Weights of a small mixture-of-experts language model, trained from scratch on English Wikipedia: 128 tanh GELU neurons an expert.
Below are experts of layer 13 (counted from 0) of a mixture-of-experts language model. Rows are named router (the router's row for the expert) and show model dimensions 0-63. Each number is 500 + 50 x the weight over its row's rms, rounded and kept within 0 to 999. Numbers have three digits each.
Before each expert's rows: a language model's description of what the expert responds to. This comes from a sample of Wikipedia text that the model never trained on.

# expert 12
It responds to: Stat and infobox fields
router:432493476503540483452480533470509587549606471537458558604422632577485556547410485490488432497468490662389496556516438487610543475507424507444456496443438497495490610458501500535447444399440560

# expert 7
It responds to: Mid-word fragments
router:542553594507455519504502497492512434456480453572534547449521432512581520460500497480432613509527457587538567503488455550551477572499477432455484564483516533408582435409553464435454511480508500

# expert 19
It responds to: Word stems before suffixes
router:467441498552444505555459523410536389536465544530508539516628458473548520498524504539426448504580433544512499515545531598438534496592515503524554523416477476532476486563513476474553478599441531

# expert 13
It responds to: Al/An syllable pieces
router:485564466487524480520542593494456472582451441549481536433566474521546440444494491451489505554478546447494595473487520473534569406417559572480608470591465356495482531506484591468421454442641507

# expert 4
It responds to: Name-final word pieces
router:452508487575484540487490472445454517560507562453500559480446647511417442589522529597515459453597462601448440590477557427483560497485509478522506485626484503555528507544460442501473518541463493

# expert 3
It responds to: Proper-name words
router:495490491463530505501484508547376467472536559421530431497557511546463468536452531585490432553514468531488517605495547482487481437469434485516540460565547386561470559528447566437512471500358473

# expert 5
It responds to: Mid-name word pieces
router:578580521509486573481566468499497454387525484523524511496550430581519546535570485486500508502455483459528481447519449541546412514529572493565474530462425556496473576378581486452455511541539490

# expert 2
It responds to: Name-internal word pieces
router:560517457511511431510544522435498491489504448508523493478637458433457411496440577520490521506460490474525537592487448499519492520430560566489421371533555454542436488582420517450427540574451525

# expert 28
It responds to: Table pipes and markup
router:479477517389397455493449543518534505545569474567533457486579493455465467571510444527513431507515504518524512458513486414569471461490484449600470401491509514527567508564476520483563511441501539

# expert 38
It responds to: Inner pieces with t
router:572461393509551526496496532382553414511518498450465390541468456474504466409528493521447470548437595599569451500582508535503422594368538515544367547454568436427487484432494432449569585515504501

# expert 29
It responds to: Subjects and head nouns
router:430473517558456444567462464515491394537410553516452444438498525520579410510420595615569463456529491493466581514470495479533452447520503528442505424554473448588485498644505528538459436552601500

# expert 6
It responds to: Word stems before suffixes
router:569483512546445527495512448508515512481455425470501432600469472503522582503554506505544545452485550570547515451476495535530466525560475462448456535465513620444515511391511463483428506489583470

# expert 9
It responds to: Word and number endings
router:578416516489503464511541458569569455500426487455541434581531462566571557451523525557521461432472534426463500488563396541408434549507558478494481557562541465439471489436508583466420429414547523

# expert 26
It responds to: Descriptive copulas
router:440484443367493537557472468548389409501524572521414413401473434459562521516479439439456418526485561429446558557492412508549496482509435571520553486535617527534601517482399574546484510543490519

# expert 21
It responds to: Prepositions and first names
router:524564459538516510534546532431465525483587499425540596563484591509434511499469508598617558525635519448373480564532574473467516453527521540569471557588420526504426543541437450570500511547414462

# expert 37
It responds to: Non-Latin script bytes
router:491529559495538489535457535623540452439463471523519519429501520532534420542528466511485565476517413473539490505512565520396560415482555482497563412628510517467460512524465548511520561494462501

# expert 27
It responds to: Romance name pieces
router:479522425523523534550535480429492466603467577460525465411389537462520517468501427481500516560471367590522437383490528470535457503493532540562577488484461475517537423532487508435473412501609526

# expert 8
It responds to: Connective prose words
router:437591629502459404559423507553622557446467527564522469430507414411497524468459541502510498557436430507490450425515516479463524480509497535516452491432532543479535513489529453590575541545482495

# expert 15
It responds to: Past-tense verbs
router:493487543515453446450514485425445501514473504473515565509553474531515605500428484592489490472465507576536504359468414550514606480420424480521491476493398495570555564539530556501596493467555557

# expert 33
It responds to: Possessives and noun phrases
router:463506544391505507449531579459444564486489511440435483534497429539550471481525525612531511505601513563489470475451504554464465467481433555536419596439551487432533546528473473551539537501525479

# expert 32
It responds to: Vowel-initial word pieces
router:449515449457473489544496546488459506477607444559509472472432553463463457446484528410457500440480485520571540520557547453568458413547546485443435437443524419484574581561531452521551500544525536

# expert 18
It responds to: Prepositions in statistics
router:452513523419507495462609524451422542475497527452471502636525536452496432553497507441433442534461534509373542483449440497501601473419485502558545431441481522460503566565623546494529495460516473

# expert 0
It responds to: Foreign-name word pieces
router:441538472573570371478436561462448542461472555526472548456478545507560495454495518412509482490491493563556553412419499484494511532502483514510570453560560571560501460527469468495505570527550524

# expert 22
It responds to: Re- and place pieces
router:551482567540512523554484512431492463473602466495512510525522401445478515469517518434572448505460529434545538434469453559563414540581446538490563534582475492510482573464566569429473491499563534

# expert 34
It responds to: Institutions and biographies
router:454470472486596474463454470509528563489444440395491435580474557505440390462557498601562574519581568444488503601483534463543501506551463507432409546412439421528481488519412445575496496535425476

# expert 20
It responds to: Brackets after personal names
router:484522476549488439482589404528493541477426603540540585446484477459486553569369512431505419526544547452572445530542550571572513522577502553449530481496515584531495482584543477468499513497520504